python train.py --num_hidden_layers=14 --hidden_size=160 --d_expert=32 --hidden_act="swiglu" --moe_layers=[0, 1, 2, 3, 4, 5, 6, 7, 8, 9, 10, 11, 12, 13] --router_score="softmax" --normalize_top_k=true --routed_scale=2.5 --router_logit_norm=2.0 --norm="layernorm" --tie_word_embeddings=false --optimizer="muon_variant" --learning_rate=0.0107 --batch_tokens=131072 --dataset="wikipedia_en"
Below are experts of layer 6 (counted from 0) of a mixture-of-experts language model. Rows are named router (the router's row for the expert), gate (a neuron's input weights, with its number), up (a neuron's input weights, with its number), down (a neuron's output weights, with its number) and show model dimensions 0-159. Each number is 128 + 32 x the weight over its row's rms, rounded and kept within 0 to 255. Numbers have three digits each.
Before each expert's rows: a language model's description of what the expert responds to. This comes from a sample of Wikipedia text that the model never trained on.

# expert 57
Description: Scientific name pieces. Inner and final pieces of Latin taxonomic names and biological or anatomical terms in species lists, e.g. -uli-, -rich-, -ensis.
router:128118175159117104116088164158141078085144116179124132081101137151108199138110087125087079147108092109125161071106070096089152169068165135125118125184125111116147132149180195091128139135157137178121133125109134147163109162185153079101128175124157134095080150114154105189132078115084132114101109124099061102104141102114112105123107178192168117082096087206135073098161130117190122171101047152143164177139117121142101127103154147110129143132103149156107155118184113115169125098086174
gate2:128174050097076102160150104133096121149120162111168124192106090125137074168175091115123114158176112073159145101098131128160157126109089118142113151077145160177113129083108132088087110139041197099160146146104130168149109085134145121109077139134152087177203103127173138122146105097139159076108140169131124119067143123140089169101144111103143160134112179122145163136118147120136187142141073177220076139100136156093103097111077164148137158119144132165104111090117159154095191084122127
up2:099115139055076069202164076173060152111162152131174112128072136091106101129147177151080177097161096109151156156094112149076099126186099124090095138091131135161114140158060089135177119160131084083127082113114099138150144065135100154203116115199099191147149113137094114140079122166133185085144175175099131133061095153125161157101119091106144127139170135154132107120174166133171119101104122109099143142165130139147126115098178163125156154116121192109130121125138150118093098134125134
down2:039134116135108134174111178133145141133076122133075121147087151149127158077167146154115141129117138146143108135150144135043168113146099131105110154094132130089123096143118112129070125152150152121119158092163093081116130135122153154111142097117156129150118155072168159125119072202135082113138055150176098094121127129119181102115139131165122129139135174191127107141216076101117136156118138155133174168085125040116131096147063176119116191108080121179109131195197124187116143089090120
gate3:175133067093107144084136136124091080125092136094098115152134118110128176133112132085137143146116102109120086074127166101112176104139116117161199178202139120117171154123127096064144106188143166130158133129111116142195162086143071104151146137173121156100098097150017139129171142137134139142092090126121135147107124115175184129092088106183065126147147150138149095147176121189068101138129103169164144098113144118194052121132038126178114141110146125136182148161129124139132157128116124
up3:102128121143155115090162064132127170164111134090145181094081128093119073124162129160161097078154115119119142143116164165050125154119137126118116104070096147101114161179110158148121120078197139163148162113140156096113115137128177144044101112152149135211199184135206127087101103152127105093149151120158203095110116161068095148142157132139164135177152131099100151106081185101140127075141103110211179076112128113102151108109175165122139123112139091149141142099166133135102139136103132
down3:101124150129132169157195097120116131160157105143179079152167068139080139175117157123121095112090184175063175091120093113140145089090171114121141129067132116138116111143125166143116147199096178168122123135149117163098160196117096109116125185083192144142185161174089171139141100166093151075112085070046112134141102069160091091125113135132160071135148103098127114138130153091136122113080101188108113168139097137129173143102083091139153118134085081113105149139189153091133128131152133
gate4:150146113111134133164106139077088072111148244069230133115115113159117126153090078152087133128152094130146050074084108139070115136153113096115143176109084106113120133159164099135176128126102146157179167180145207176155127092153101167116167133135124167135121177096136113119091112110134123133081119153115125145129115117143192112124100149135104105143126156146147066113135126184150088057155123168144150115076146107189122104198104134142139125163144108116188161178137131097140118125121120
up4:080132129141131117159074119152157077094155236080191104137071149149114138133119063141073083152123122130129085054107152138111103100137101097104160147140143117122119133134140132147160139142075116113092173112143170134160206081143165158141121169122163134112131158158129095174102118052148112163095174197117105150146129099164178120163117089117110133141101161152152111110110138168135076074100135211138100107085101117134115090166059160056135129120126100106180185137143126130108102143124149
down4:133154113162095117172092141057197154136112161124159107080146156161110121078136108133176089115134105146160120126100145138146151169163086127204149157104060092047158117145134108158123154123136105062120068121139148149090156108117136106132153126123105139180139094093091149161105181083139098109093168132134082216098111151082139143145115077138109154129132143113126110134132159101188108072099068200143144191115171145152106144144102158125118191104126130169093164106117181118076097126064145
gate5:173092167113147156085125146118111109132167180147092172161131138097139087129073097146165112064133110076124125113168114121089129121059130111151119104150090184082109148177157134156115110149107153085123162163116089146161144151120121150155128132106120111184050152127140097100040125117152134154177130077157128082085155124169142154112102147122069094143112166100137101139093106072225069118143095151100158104118203120132156065155141129186166125162078130111190153140120114182129128157166130
up5:097077097101170134172157155140116143159070126109116095168177103163081136085117118096123109164089132154153099122066138156112127154186131168094183165125126092183121135123131147140150184158186108158118103110119165122099152071176097111172161078188134157102167057154097180084154097153147094091093132192115114174113102164088135142121085137102153173106145099122120179097134127144039092084112149123108119114132121162114046120075120109097089126132150117115158131158176128073094152153138161
down5:212119176104147166094091129082075097152086137179071175123132127104101161141139150107146150131153097117160144118091094163094114167098144109131119137181125111160112081138112135093108166142149100053145155112121191154200144118082087164149157096117156135121152144087144066170124073104142136108180148110121091099078088094121123087099104172124096081125131059107115126128191146124121152113133122118135110092113138084132196160107146101144143175107213149141183081211149122134158144159130098
gate6:159153123105156113090118108158109126132156153116102116056139130115105128162147178136105198148123089117117152118098115143100149109193110117133154172089112061153185090124164087117090149146153116130124161107166077185155126133163168124082037126141088168099163141131144160122151098119153150089141134133118119162097137136105123080171115095128175123129133188134116165125111065092057093085221124076160084064146127155156171165117074045136082134135141148164080122134144136133173103153107163
up6:212120164106171105182132178107165162132173139164096102101102197158127152136068141125105157087128141153164145081080102081141094128082137106116105139105168081091080127084221150156094140191120117108117122192083138136073140169117124100089138128122116134107136175110150137143124091154136111163093147147126084127090051184133084148094095083143136078154113125159129189143068080147177122119151150141084078179142126142175176161151092126149170110170116119156116112119113127102145151153115115
down6:136141176109106139213114114068146135164103060141184079051093190123166116132135156133130121105136124084130087141129098099129146188154098113164140150080089070104180120146151133167111116119147096102103089106116186141164107080133089163110108114085048077123113172068115139139157176155082138099121154174140058098115133148107130141088123135159133134136156135136075152134131119107134142131167217082130133113118110106196193144117099116159104171156151090160142118124116166128191158151146114
gate7:149120174113142088100099117169090135134100126125078158105125130143099105129161113183107125162139162113215108110100112169139130130190098086144125123133108076158105089153137092107142126135126139179075119149116113116143148116172134145084090054083148165190110149165103083065106072124139125115152108076148176128084104159192135100100118086137140069160135165149153089145139090065092136147189140128199144134166171108108214176145074104078096163102124085161146156120118146120174133120144174
up7:175107123096169144116147110070205132130131138186077119182124131169095152108173141118110081223132173051129106157140096147103094187162180115134138110102162115120123174142173191162121168149123111129081124186122082079129103147128108046115151060138142109190112176169142165073122075154107108064118111094131155134088146137147097141084129139165124120117112085085123110142115091114142115136158139129184118121127105121142159171083161063118132095137091119128128158095131085148143088127160127
down7:095184123175108174190157143125155139103134157114060131157164155119124071083100080109116110075096131147194170147132176125159132118124098114140111098162113106099101172115071087149140121123184134181152122099097110116172166130119130153168142086149076109151143083104194154110139113085071138063170156138180122129095100130148137131133122125114123125200175119149117162080067103131069108119158141141149164114104190117161074171089100107147111122109112145101049122074104127141169113150184177
gate8:117152203089168122098078147131067179138102087078147119139157125146099140084134172141084085158122117105156089175114140123129063066141130111119098179103138057131121171178163125118092215112115164205105126136140120130162109130128181130153109086109139115110162130076165122134150103131168183120149125103089125131127152125146156099120181151066139117121095088119199074123109191133121162107163106161117143163104049112116168155144130096157155190130167125158142144116126072166122119155156188
up8:125114086154117117172089144151140126092125089100161105129133134179104216143118167085134077117098178141089125146111128115147120150080107147132151095135086128125139110100151163187087117144107132092076174111143101084072123094137115112200176116114167091127164083169098189188098149135137072157153118136217094139111100158140110123120107094169135116145136116118091174116144126192133145136170141144038102074170161180101060098160132147085140119109117113090153142190173119156072135137110098
down8:083084154105119074072112179200068152148180138146165143182172127148097129143151147162115104175144133126097100180173123141146138081179108138094087123084075110200116143088112117105165122142127154120098107141148205149084100083080112133135127112149135131096112133120193149140127116134085135097115083203153100099124119097126183138129154085179087096105113141087063134135128164062150139139138131179107127107138156166090070161138190086148153084123157134141129058133189146129118132109146131
gate9:171178137122139139127125106155162131113168121193190116169116129148113146128122168092137078145144211123111090140139065128163191137143130096117137117149085111094090086060165084170116122167086147168108122158167141058092135174132168126105175124160114148116115128114086106119137113056153143134072144134081118137115157099140088099188107111140133114144055181179112168166095155117122122187119102109067122076142121137114130104116100071154138132187058141057168137095154107100155103131136091
up9:152133150158096106143129114105182125102122103170187075169093142143080186130150143116119085107172208138155121103123098107143151127067106117107125120123159115109055090096148127129140091186065072092135129151112144059103135181117131143163173158111174120110098047173126089131105135093144148166147156146088144053037146096148084101107128121101130105153108124126135184129138111160167136171135115115108150128214136145140105175162107150152149104164066148099159125133165138109172154100083106
down9:150218184108091159142102115162140170115122145139121163196109095108121165122132129149090096129145129113062160089132114076109114141115187084213130090134152099104076140100142137114159170096108047107068146106157135168159136133173162110105128120108173138118101109132135149117147070125166115103113076109086149125064120110174098086160114144142093068085114174156161117128181073173128128086092134119129168197122133195128110124091156128147162175138107117089115136196157120131135163112098093
gate10:138092124096118160088167117133072085084082105115080101081178107087127143158151087103123140138117081126169093179132176154096114155135142096097184196079106214149071131129096119124110093122126092117135081143111140174178125091171081178144132146096127131107158128131142140128096118098110077119147209150173139161099114140196147167144047193136145129136159109095156085139122082165128126154132109127150139105144101127113056163097149108115118141182073124195150128166073127164154147127129121
up10:142152165124128181154148084134160105131146062136131072137141100135111070116146153114075124150100141157112106103164082103080122152153081121146132135123156163151174084154159069121167106129131084114142181109157101158082151180104124087131156136087099089093087175125124115107160179122114091135133181147066168128092122147134089105110171102172139048140087129126139081038137099152174113202158118081117127133116124152160193187134098100123172138175148150143126157158173133125174109150071072
down10:140100103142173136119164118161148128119158147109070105186091152110117046109151153142097152156090131071110114161114124158145108093167127127151114124051129162121186120218103199104150134155116097148114151141104107157116125172136158126153051140170123068065090107122115058057101134186175125153097170127174160164142085154075078133167148063105087129105099146147188126147102113126137138146139116120126138055144116143135144163113120160123153135142159134158109099180149087149160109113112070

# expert 28
Description: Mid-word syllables. Inner syllables of technical or unusual words, often before y, ic or e, such as dialog, hashtag, Cosmology, Typography, rosiglitazone.
router:087103082163129095082148108128199149068176119183137106105104188157179101131138127117106152155147091094092144136095111115152141175119172090191138142138080149184170132103136153112064144122141118150138156091098124117118091105172149099095114189106106175106120141091154134140155171095076084107094090168134095091195169115102086116180146107118127156086158142125114132153117186113100123099102088097126107146141111144148108169098090095180087124088168116212125100066143102143131079156099198
gate2:202103196157121138085162097153095099158141083133142111139138081137171130096179187160087144126122144128228165112081131149181094082149110106054105071054108153133131100143070132094150130156122137142136130101141105137105124105087116121122080137174125141091115151124193049141105148139120165095137127115157158119129171101158083157120173134110152130193136123126121118223076136161133143179086131132066132106115158130074123072109115146168128118122158137096082153101120154108154137130134081
up2:106094147118108110153049147096137136128192128095103154157086151098119153144133147143097115182146028093100102164066105083076127125157098140083146079109080180150186143177107094106185165150147100074067136139170136157154119136105058108145108147125147187132134156099159141149079116134141139190110191159125097125128136155106126143106140094170180147101175117145151139126108091124119176168075120115101196168138146093168095173124101101124131101128194161088118123139123107157157083104109150
down2:144147174126111145151046141135134166158112105102144125114160121146155132110199104101088123162110159146081099105111145136111144128095236145088094087146088155146116085129117136135084095159152112119181152088122153151073173132151097131146119133100118127176095146115153027149106103157070137121101147124129085107129123113157129168095147146140169152080152136097122079097132142200175136150070117110055171178130145136147095077089087157059117136092163207136094164135137143139163157105107162
gate3:101141103126121095075147101173091136154126092114096146153114148151126172154137114121148114116146093192148064167127154153090146144116122133063165157195118121112108172131050143153129084057216181113120128054095136124132145108181157107133142103125085171159167112112098112144090163099149165139074140137138095134160066118172152104187182139133094131132171121118092115171119108154061070147141164099172120100129120073123114119061145093134134189139111151114109141134054121101168136098132086
up3:068137154134109146118137069163097193142125114153094142185092201068145075167148095113178090151111172110084093124089168154116157112153072150151142155144092124071172123170171143072147147113108140123153128115081096105157144180137120144129168149113125107157154099163116149079122214110106197108110112115133135160116099106177146090143169101084166126089106151148142152165125082116148121111147106102147093183156100051086146140145112174104125142135122117112136080145113117192091129174078063
down3:140188090111127160086124104174123148156093104135099136157097066173121205106121158113121177120075132148079124108139131137087107154081167180112134152231066154192142159113106137161114061083169100110137137139122107131120169123126143121133177120102141128110136189156136103122161127129067154066096110148126092098105124160118154126096171141103108136159145210163106088128166092099072105077150120124166131137137135144187142131057146135112148095151090120082139163082142131102051164159105151
gate4:140188096110059133154092112062137102105110112136104092087107141188128160213148171047097157155112131070088182162084149143114121147175127108130156133108136138119146092092134096120088142109082142087168076118149133125206146103128166087182123187194077087173142140153135179117091140124129116116155156158137106080125148162067145152097101146124132182125138120107091153173148141148125102096148136173061123062127123177184099149124122134128090132130119133137128137171162109122141141102112200
up4:090109078140120112123161150147113129108110124116103205077130150111149129136111142129191101158147129104159042081168180099087087088107108100102099159097088111160112159087117157181134117090129121120138061099155113084147131095128200143081125120088098141088097078122198070154147106161153103146064081100171124140109140138153137154126110145102074171161143098173152162162127126127092194158123159114140089205115159149150111125073139144101099198121171134113116145120172157164110181133152095
down4:131109125139115088083138131100136078183132118109144105052080121139201129112111114181109146135132170153180117096112121141081073144156151103098136109049121161120069099161124161180124119173148133103123158156048143100096218121133126152088166105148088121104163149139171131164144108106121168104178195133146117125073133090152159150101077144116153153135103132064146110095096125104133082109136183195143135126117161168146105151128082114183105087095154089160098102194156092118142165117171142
gate5:050081121101112091163153121114117141127087045072127138105138112199071095097138083122132131124163143149199137135094178130083130188088152108035157092095188083127089122145073135173176074119177145110155159129135160118183115150169108147162167120101167106120125124153074135102119168104191107145116127137156125092066112187162144123122133114087142115111066142127132144129073101130103133089089135191099144122142152163153157163127124140130136137145127149134096106108130181188133157104148159
up5:187128091148128099127102107118131125137164158094111183088080148115180159124127196127145105178131142158164124121119142191082126125082109127163124109167117111117033143104108132129142099093084127156166097127106079095171182122172132159124128128188078173128090128150153107189111100153078178143149108117081105146152137086095138125114066212135126118111106147134175131127193068113110119124113089109131109102097071097100124172100070134150110153165103116115110188088155086120168155207166125
down5:139157118153116116137153117182139198140139163140111167161090061097172185157048143141116097159109135147103093124184126094159145132157126134159202182089124193159147166134122178168119177105156058067112077103068142153106125176160123133079115159117128129140158113082098154163111159162090150108129154089114116072172136081120109112123105117130160153125084122058149120138092100097061133129165100129150123078151111127147060136102102151125139150145073104113174164166150076102105106090135123
gate6:201127113132128143089117133127136149112151116171152064108105142088092134094121159145106126140102147084079148141124051165117106107111134116157111164131163111129132140110123110141092146125134087151157138102118160096159112204097129114125121112182157255127133131061104087169159154088107120086097098111152186158140149098116120108142154112146108146148190112144101174129161149054098120103098075094144135080165138129100157126154122153132169157131188077094153112133102126074180036144072166
up6:134077143108150093170122144119139126159068170095110085136153157118104149144082156132076093149090155086214179147143115113115115160139125110204124131064183110042155145147149203113148126102120139147114094157085170100139134133102115127113123106162135126082177162108191131149124120087187113079085114114135168114120127121120117114132116064174135163162159093133097141172162125096138085159172161151155083130139143193114165127113127126137134137137156104159120065175133030139142071104125070
down6:144046144063159132108155127081170097163163163130147090152104120148172126100121139162151085095096178170115141163113102103101127138160119139163143153169153134123145170146105161099120083141114128128156112105084178144106154147072138120122101078135153086102184138119181105072105132153124080170154148120107152102116114056189091105100190083124142164182115147154093182128075147150102137142137119103140114066140120140029159186134106152064153126135124122118136162181138078141103083192140084
gate7:128087146131148105165095099078098104103116111101145125060104144096154099138123098105141106155205091106071119167057169159131118145164126139136136110100088158159163144179167102112134147105153124132104158152088141130115152096144144166089097136097192140174124128158076176027088141090174128141115145118146129126119160184165133101224123092169126112110092157180122163105095140156130132106144141098121144152080165086145115163119127157091147097121092150179136158096157148199035144168117095
up7:134116162158098164115143132144158153153089160087105161144167118097090147113120184153155100127046103151135156094179098123182157141133123121150105145164122094094124111103079125156128126106115112104186114115146075104139121150177092130167159102155091134109166126121148074176151125173114117094151107102158154135135035130099100104071083101138103131135159108106080154118138153123164112124105152118112164081153045148081158095133155115140091193201186155101137082184136156054209080130136092
down7:167179153111111172150085097119067167152128051177128124183142135161149113080150085103086115140102124168151147110172135180102147105181106126108124112114194121155130125124042121142147119176129119068138125120133096155137123158102159113173116095143120149157116160105112104136173142143169141119083155109162164154214111116150131146081136090076165132120117168086150038135196116135153133088090140078091086094145153134096111150111131162064120189102148095118107097067087180134129076126129143
gate8:125156118195088180145110097085119129128087177080126140112064072079102130089194109208144132072144177094107117117180149106115123144124132108183098076123156144146100130127129108132181144168103146112142124128127152076107099163149124110139164165137158129136212099177105112120160110107118106111075116114120093083044193168194062091152159140116149109073170079126190115105157101168117145173098177111098128125146174137164143106126077175100122126133165116114144150118158110120127144104147134
up8:131127129148103196074124084127111080135058120133137136149073147106119165134131118130078100108148195131110154110164137093191128119089195094142174129126142127106062107159171123113150072178123198141168172120088128101062162173114103101187145150124166153110090137150140131034128139127096084180158108124167111125163141113158161170099136125091108110081169127083135129099114116158083102072089150146157084101165082183150113127135157104156132117127122151091170058135173149156096142129143098
down8:127065142160132123140113159119062131153134158136099088085126144139147123099143175149142098174130125075145131131122119129127074187076074190092163102169139095136095115119167151165140064129080168188079136154167107118142152171152141101094139144198184118088175141093130127144168098121172056097123152063141083127162113078118124131160138166078157127085068164107113075149098156179145125075145127134181147124135100122152110061085140103135116130099151095173142149172087147120146138128196121
gate9:155136082053159102150141095172144161151126104146192104139122106131121108104146099101060126140061182137159139142114097100132147127134122178116165132135121156128165183140067111110127067052145161159077150114164118178124178104117144126183169086115088153111141122108046083100110160119170126131164119182095117211062120049133102149180152083082102084163156129121149116144139144198126106157133080125124190145107095115118123084154161146128114146096119115129141104098118088138149158136169123
up9:104077132132163154100136075138156090164109196138103183118068140088112105133125131123136174129158110123128092103164173122155083166167175095153077155132105155116151123100059100157081135162190088147164059096131171111178067151137135134073148204127106175103148153189130124082069077114167153141119086139115107071113152147138163137160138152105121172111134097106168098121109073145113123152148157108130076065163113152137135179089132114146085197117128169129140142153143180140080123109156126
down9:204166103094094140198147123126103151172115119061147113164136180108100158111150085124136082105172152124162124114109104094158156047095127188141095124133096174153127109122094097164151126086120150170128126084136124049093139089159177172046167111138106107089134131159122113109124171100133171139078109143135142115125102130160111118137143106078053174142094130174155160157090154126106078191166168115129103072150145139099129079179131152096139147161135073130148129115138195093188136123137114
gate10:161111120126102095141149088085134128151101135172114159155149177133168169089073074171136094130150143142093193161105191136093132100146153157122083171114118108078146115070113144091077171109204130154162111142130111071158127122122122107058116115100120132123147090157175138156105112167158128102118122147067157160118160081139101089120129186089167082168122180105120176117076083081198151079140112090169134122113120091126147171158127154076158095069190120165165099100136094114076119141130120
up10:117096177098135107107146129178100117147142098102168156124107142096076140075140117143100135123108201118125107133143176126104162092103098144107172177133121143129105143084142124106173124106164143107145145108117126056091089131078153142104165143148158118066144117117172116067160141125192218127118172126090134183138129138136053105164164131136149127163112122161081119111098153160072114148178150058152133090139180130116121139134114123171106133164060117076125110068161093213170198161111084
down10:078071151121133120098141063156136121123167109169124143141071134198108087080122144118159151177079156130126171155134095102115093129156109162119114138081166122145053102140101107024181155108146184148142104120142103140194095130122156139109170126132115116165175095149159104100099103158122166103110104191094127111138171131119098156125162100079162102198122168110146115149133120129144152143119130094214070074170104117110168079173159149134180125117078078092153109131176154132120165094114112

# expert 39
Description: Word-initial name pieces. First word piece of a capitalized or technical word split into pieces, often after the, of, in: Med-, Bl-, Wy-, Ep-.
router:122094096145178095099151131141112139118124157128068132065140112117078066115176126128122120156141117137168128095130122109052086080164145099143130128122105111146053144084121178151136192181114162071131192146147154122101198109131174097082121114124110186187141091116126124135085122173166134113149093121148085134162089190135141147145096167129103110154087198168132092122063110125119084072156162111204109099135169176116149117100131092175089121143162121146101099104147094174151095170104142
gate0:150144040070153141114130142148128097148081099121162134155219091128168136164124126167142107102119140101062174110112167080136136131120147165151157123061117210161104118131047135126024145135129147046095105172141108138115151124136161138156122185106144165168120140104043099102135141106143108121125138072111089130128155150142160082124160108125131095126170167102105117131096081122096145113124141112182145062117104107139100197118121165163151152155120128124154092139125151090186140134140171
up0:093119158082127147100082118176150147098146128121161106159137139132085173084134096075094191127116172203144094174172114145100086099129093195061112113155177115149214118186127115144170130149161097107104139107080113148110118156096135148071113108198098116109160147110116131164125112175114135160065080107069121124123129064174068176160103129160126130132102113175110142109164165156157073123135098130107121133155208148135188122118130125098129080126126075130128165101110069126111127164107122
down0:173115089090134112098145144070130157150151160184074123191124162125075147088111139137184140079128103132154122138114082089106112123103133135170119200127108155105173129080098120082156191062116121136108152097113093129077195067095162128194075160127147135133131108098138149134092173128168083128142093126159143174135141114119076168160129140149056149116154080093185125142128163155053115119107114139097180155133134173119115107112134131125174135113157106091126080112114138091121137202210120
gate1:131116131122095083166155119150110135135095118146089107178136185098147141123131142147124146064079155122128132183188132166129127107155144117161213182084140178112099125039118078095159174168194163137112116166095101179067096150148133195111097133112113122137080133122102177160157076144154116090153169164107124120148185117135104136120092111125131143091105159098142124067151138148111129095100126122140127161105054204061121152085189137168126148147091091104118085087133128129105083157166122
up1:101108135142167127141155130103098087131105134126108169119109117021112100183132127101144134138113132103116182148117157129100096162128179108054134116120148105140118121179127093129122107186034067086075158137144125165132093077085106148121170141052121147171201145092128162129101085121127112149188111148135164128144143156088131113141130140131157119144172124180125116143112133133160131195189116148194126091112119101125128119067112185119098144066128133122177102118208199122135097152150085
down1:133166163142118154114129160135191045148087071107121121082141112149098108168158095149138122110188101143156149194170126087138110118117129159122120138156151132115158114084125151083157106073139123196134105134149167108125156137145165110138118121133105099090160122108132088132146171127145089085137171104141105143050139085157159117111094144104143153146156141107048065155108117095127057121150162078125175131068146193164096085134083105135166128189105073180124165159128132088160183154047133
gate2:113139113119140102110121157093143163100128096134100166118098120100172140132093113123114116102165071128061110038142134059127124115156127152197161118120161130198162072151158156115051114121108133094158130134151085093103160147121135069145113096099128104157130111176151176132109107139200182203149106105107136078116170148137179069075119146138120165163100179140127179110138099087154133149158107097193141115099095127109153104205120121117132098162130204149157147155134122160128098148074083
up2:158135157157128204136145083154157123126140193156135111178106084160070135080168159174134147139112179116176128165098117170126150158086140115132096088091192114093161159168162132145127171111156125147076132185111116142157094096154127123140130120094094132157113161101110059151125133131120090133140138152124148185138093074106066183159125068089124087086131114069142120188128158166085114114117156169105133136200164146182115110095121120138095105138139039078089123114179105067102141124125157
down2:140187137119106145202130123173093130106135128127150142141097137140140120134135085155096147131117106150114142109046104100153147151160183153143104185148149085093061131144119135132195090115155125189145110147071115094126149064090161079094165156133147101122180095145173097082135104116155075064117167131145065156116203149140091129170153097064072101166160124125124155165129136118107130083074188125141117162107115158083126111121107145135102083128167127102130087183091127147091095158176193
gate3:140120133149131131157095149129134125154091159188116151075136138196121119146136118112091115114216075096171144162094078149111117102114117144139130177129161114088106153102138094086124132168096164088092153168098092115197167204183127148125080124123122176171096153127115102074091043114150216158179098069111132174165107129068147098118183117121098140106113118167110084112141158112127154149123143114155203145139068122106119103104118109152164136103085109157122089103143158142101112122064113
up3:057174141118127111113124111111113136114180119087161076155135127090126163073140123163163117170088150121085123102152143122172111133126124161172135130157042113143169071134130121119154091090144100133163127081188135187127158125093110119098160115089153098106079104114149105206120170168083095104082164173157068130109085093123047142176088120143163133166170087104136138133157122150116116094079165176097103111123166136120100118125090205127142129148200157096144207136166085137103124130127106
down3:186156192129134119168067184114067112174114152174117125134133181132140102132097171157154172120123135105116110127128119092153083078155083156131141121165055088123089150105139069105154135074107163121049106083168125166141096116122149179160117154122105108180119130141109071136089059141084131166159106097170119123123105143137131138163150126127131109163146113155164066127152132159054081136062143152175111097186087147129188122124193079118103112101121133117152131130117115182100174104132180
gate4:132158096118158161091156114117069127109175139121115142111079134160144158158151112088133158143147143136122158126115162175108123093136171122109155159150140047051141156136130137085168151135099197144134138136117130160145074103174121166134111130121083170110128085119175115132167145120171123123139087054154168139157134103142127160223072076183088186098142172161090143131127121059109158076155113114179099116127080132149076128134066077146126133054168118106156112089155110142090159166073140
up4:141128151137157131054147089155087145122134105095118181154064127149098120115131116116074140114121156158101129141146142164076068143166160163061157141158146095087147156179167136177123150211140156100108168060101100134080120073132152091153089100172103175169120106067178152140120108118176141151132093051162117102106162106113140127171126140171115118109134141129106157187146118057102146115194117135196157135085172117121153102091109144138163105087108101163177169141158089170101131109109109
down4:058126070198101118127108066121147179137134173074177158164084186138131108119120138156202121134124059187118096113126167098132162144163097160100101156098067139104076156179130130127096168152152152098098149154139141181124115104134076133137140111105171132095106147146113120108140147127172108083116164166079142108143102115127106130100135022135182140120162100085114093146132073113092114121157144105120127142104141161085172135176127143140141160122148059144143132125134146189214146124121070
gate5:141154132131144136078077079075116137129184127185180158112136148147136201137121181094174135139141116191084126142128126176135142124135140152102109101198105135067140102172150078168115101115113144133159161118135180134126136134099108092092163030078152079160087146129152142100108179121141136131133104107142132121136073068148170058176123154106163148141158116119127087145124170142093096071123140174166199109117128129072139112100110144133107127125167128126114202026164129084131134149130127
up5:084140149155143122108121087102137158063140120127125104121125162186084137118146169159181073208088157131082117071174117164107095105189088149134189088165131040129119104121129140166142117139126160158125129133105168160111144157090112092130155029101117105150058133137111132091101092132166172169074119131128099099125123129185125110117127199145127068121134142137103107165133109130134151058114145142084151164123167145131182108159158156119099163127167084128155178116137058091113136130163179
down5:058076119110076143187165127089144147173125122095106136101122123160107100132146160180184151092123190093112137110123116163108153163178075165176114165104087107113111128171137138095133107130080171126130136171147087125180115144105133108142071086140108132076110132104068151141052093205129211140156140117099134124178136069108131086155111185156139128134120118125166128114114063104115096185121152158181121113084145092165144150188119124114115135109161112064162152144114169124150102186132082
gate6:139119147117156139129156139154089158115128038160067115106174097136119080103123138106113086169133077178115105148140169064125147098156151198088133093086157105104126177157172175118174132135117091150065106139126118163171146148101117152126191160113176102101117180119086111078127092075156117135082168148130102164135153099165081069113161151154126127126112167108094079126141170160189098164101162082097171151099129086168094126086134117115173073188074170142111103124123130130137123157100169
up6:106138149100119120105113135074174151169145174144135123181105102135139142114127206109098130138176133117111157089068150143119103176176134142192155136113083130041127096092120151109150076181077175178125094127138118093091084084103125115165151096149096130145130085110184135131127165128145149150181079139112165093137143177105196083149132090090122101184162072102209133163131102097121156153153113126122122156084090082130165112141117156140099110088206126133143122093152155162181143075141089
down6:162131155068172113170071110156124158115140147181121158136101121117148105138071157074036096105158073083136132119134131101131083139130182085130145109127145157122095101180121068185140157131159141128123100117172146137120124139109151157115090175149184126121126109149113121054128153165118112110102081104072160142188119105133084193159188096092116111128095098133205138141190165120106127114083156064130155087159102167133119138122130162153062171113164121104177110045116120123158141148136150
gate7:089124162187078066149058088102153166135152103144188132112127084109095167085102110204137138144137083130066055127129097134114150115091134181111098114099124136129122159143151140181158114165144128106149095126116128124148130084139108157133157053134142118136129130071172157168121121140154182105193094146164135114109145128152189104083159110132107132113162105128104128147108169113133087086138161138145134101097130144088124118176183211169198121161119186127141095070087092084155081123190114
up7:119141093070109195145127153127146149178112092067158105129115132121132152183163079079110088084098132116147099185137185137157131128171128106158148162156096172142150135114080110060128118125108184147128163123072103055124081114162125130106101148164128108087083115108113140056121128120180160200143134146082061122130114127081109122112155124169169116164159113102160148094124062090078162170142139144144158132131110094143165217190113111133136115144136152151112133155130134172091158130083058
down7:125167183110100132162089146138132078095107111112117156099160108123040102107100147150102105115133087157155133132146154136099099092101179095141123066143153082146152148121173099128123166098106087158042128136187152165121106209171114149076070136154068093116092149108128080150191192159166097075161132134164155153106129129170152140120119159110165096143100140142124104121134144120157106070147084154141173084086173133146116103139156132184160171145151118172147122131152061151104143129043146
gate8:115140129093096095128177115134190106145133160079095148120179098160126139178101169089138107152083142124156083115103152105103138162074137148096128182135171137101119220115083148075048159109107095120077089135103171102139136134181165104157128098106137128114085101153123110111179116076188096166131145143149067131130150167126197149118148129104095115148172170112156101096135141140143164180125145150104101128099117100113113184119143128127119082126137013102163098189141184143099127082146159
up8:109166113141104133124188143131168087080114181124089146075061130131097160095100132160168150064105100131170119176181118169144112126171104087124128155131130078160132096098110147141156192093161109153132142060080144099146160098134159085132136158114051128088123175151099107100106165151129158105121127123113157088166119134097101119088134105140099103116215123161147137153097130141156164106124150154101070155141139137132149069148141049186165157172120071068199144104151145159132140116133059
down8:101189070129109176137130208066113105117087083093133106103190038104093121045117111210173141178137133179101142173070156131066124166138072115136147155075081126105125115143127180097129122117087100096153136164098190122156120168106137132108129088138106130104123130146151102140115145145059161145119166102086174111082135156128135176144107141189141160130145139129127135122137095122130124182182119106123138145128122140090130136147098141157126158163152129093083140157111184049133102159162125